config = dict(
    d_expert=416,
    router_score='sigmoid',
    routed_scale=2.0,
    balance_bias=False,
    router_logit_norm=2.0,
    lr_router=0.00202,
    vocab_size=5660,
    norm='rmsnorm',
    lr=0.00928,
    beta1=0.9,
    seq_len=256,
    dataset='wikipedia_en',
)
Below are experts of layer 8 (counted from 0) of a mixture-of-experts language model. Rows are named router (the router's row for the expert) and show model dimensions 80-119. Each number is 128 + 32 x the weight over its row's rms, rounded and kept within 0 to 255. Numbers have three digits each.
After each expert's rows: "mostly gets" lists some tokens that are sent to it at least half of the time. This comes from a sample of Wikipedia text that the model never trained on.

# expert 30
router:100088219128150126174097073089113155105111107164114160109142128138158145129126148175197154053131115117182111097172111122
mostly gets: " Kh", " Kar", " ±%", "----", " Ah", " Kr"

# expert 26
router:103110169133113133118109137115161064114122188098103090163126187167119126169126096128071138219116108116135161141074131125
mostly gets: " degree", " education", " academ", ".com", " university", " Science"

# expert 9
router:186148116076105083118078134092105144122160145070121072133141090147108156159157104076100106218182097125154148020081126076
mostly gets: " red", " Arth", " black", " wood", " Gall", "opter"

# expert 27
router:089143116091069136131111153112120128096159142084109115183173125092123104120111073136129073120122111179111084153092167146
mostly gets: " century", " million", " households", "°N", " times", " nov"

# expert 10
router:112104090077083109141112190130132181126174124103169106084142125065099123139130098133107131103096159128111148162097111143
mostly gets: "978", "\"\n", "183", "185", "184", "187"

# expert 29
router:130095087196120103137140160151155114122086136146192096145209170107108100150083141168118100123126114120085085089069120133
mostly gets: "ín", "ía", "ón", "ión", " Juan", " José"

# expert 18
router:110166167113084084140138139106130147171147116073147172136119143196114175097097172137118144038086162193144154111113075128
mostly gets: "It", " It", " who", " This", " she", "There"

# expert 0
router:195130131105087116095104130136143111118155120138114070118152149172134107189135102141084092210126169140120151127099094118
mostly gets: " news", "ipment", " Hospital", " financial", " National", " commercial"

# expert 31
router:170145100156192158136156156136153066100162113119157122116168063164135131099201087117126140142110142181186113065154121112
mostly gets: "om", " im", " tem", " Em", " am", "im"

# expert 21
router:084154145089155162132113135131144181138083100127178070109102172129132114123144072195145198117146073173156121167106117127
mostly gets: " one", "|---|---|---|---|---|\n", " another", " List", " same", " ==\n\n"

# expert 7
router:146138108167118141090178089065153171188109136146179112105113131150118144119098148133193106177180101127164165120135132123
mostly gets: " including", " include", " using", " from", " with", " includes"

# expert 15
router:147065134124166149162164167139045113127133135169145103138124171096068130191133127072106174116126091103181137150088110127
mostly gets: " her", " his", " their", " its", " His", "'s"

# expert 19
router:087223092122084089153093094124103142090106177076112127129145074130182125071155098077130109138062077207150120054127161135
mostly gets: " gen", " mon", " phot", " bi", " ge", " crit"

# expert 24
router:083087114182124137085085143134097140133139133127126106146103150088167175146067163118125123155055102119136156090077103071
mostly gets: " won", " scored", " win", " winning", " played", " earned"

# expert 4
router:095137107109151143167119144126107124101170145138128169177125178191164076135106114097126124210098125187127122133076111165
mostly gets: " politician", " footballer", " composer", " professor", " actor", " producer"

# expert 11
router:103115158121091175138195116135103189163165118140110096133099086088170125146079145093108163088121155136089158099138077175
mostly gets: " According", " sugg", " suc", " belie", " enc", " beg"

# expert 1
router:088152103105153212052106100140125142171171112149106176110064146195097094118109148138103110116131153083128092161170077164
mostly gets: "-B", " sc", " dis", " Sc", " F", "-G"

# expert 2
router:119146152108154127177147170122156082082124172173183156188117139105112109159118144112059102105136110155111113111145147123
mostly gets: "i", "u", "ani", "adi", "ui", "ji"

# expert 28
router:151135069096218110095132163167107052097073102115142136120123036069159143110133140132120126150140124114063185126110113128
mostly gets: " Colorado", " Tennessee", "@", " Minnesota", " Atlant", " Ohio"

# expert 5
router:193122175121147088101100094176111138151110124175100188140095091120112107164170128146200108160096152141117100146136192201
mostly gets: " SR", " SC", "DP", " CE", "SP", " CD"

# expert 13
router:111113134114168115105143131190115096120110112127139128101102093108118115136101157116047157176142131093083122173122092153
mostly gets: "ans", "urs", "bers", "olas", "nes", "ars"

# expert 6
router:092117116052082124148096098121119102142175165131129133170127120193136152196179151115112081163154085065135165129107150112
mostly gets: " Camb", " Ell", " Richard", " Coll", " Stev", " Hel"

# expert 12
router:171076086175153099188090071170105131078122173151147166126132146086099121189132158155162125069118154066071106176172170142
mostly gets: "duce", " create", " give", "pite", " provide", " takes"

# expert 23
router:171105105100145138175133179140164092104121128094143132118099176192159166095147158146140144143058187170107087122159145155
mostly gets: " can", " would", " may", " could", " must", " should"

# expert 3
router:127140109150092069141112110097173100134159160093101080154158139162128115145155114163074185180178183067113126097110178116
mostly gets: " Olympics", " due", " available", " tournament", " event", " final"

# expert 22
router:092162161156083075119115098105147103142105149118142120107144136119094116186158091173077147193137247121098138136086156101
mostly gets: "forman", "rec", " Mir", " Sav", " init", "ew"

# expert 25
router:141126150084098032114134116156165169140120123077116081160079135130139145104155117066108156076137171145115119135098163089
mostly gets: "!", " Love", " Live", " Story", " Night", " Girl"

# expert 17
router:141135142082091100180087152121181098137163172142141110117133191163150130211185098112089115147139128044042141062087136122
mostly gets: " men", " Bab", " king", " person", " Arm", " army"

# expert 16
router:146104131139128119138129129141164127115102098124120160117123200181049129122123138084122146161122082090101079147160164021
mostly gets: " across", " von", " South", " West", " United", " North"

# expert 20
router:124085149128126098113101160096097177211055113139097131172122148171182136153176142114130097121128136171134117130150143128
mostly gets: " Coordinates", " Website", " Genus", " Clade", "Scientific", " Died"

# expert 14
router:156113140132070076042158142093127084043120144121079144121087143099148099105159084153189147112145175106108115187083169137
mostly gets: " Act", " product", " fund", " concern", "ject", "stitut"

# expert 8
router:099174155150122183159165124149123130127167098156093131121187125095090133092122134116140109086145107096168141183175136128
mostly gets: " S", " R", " cl", "Pl", " reb", " r"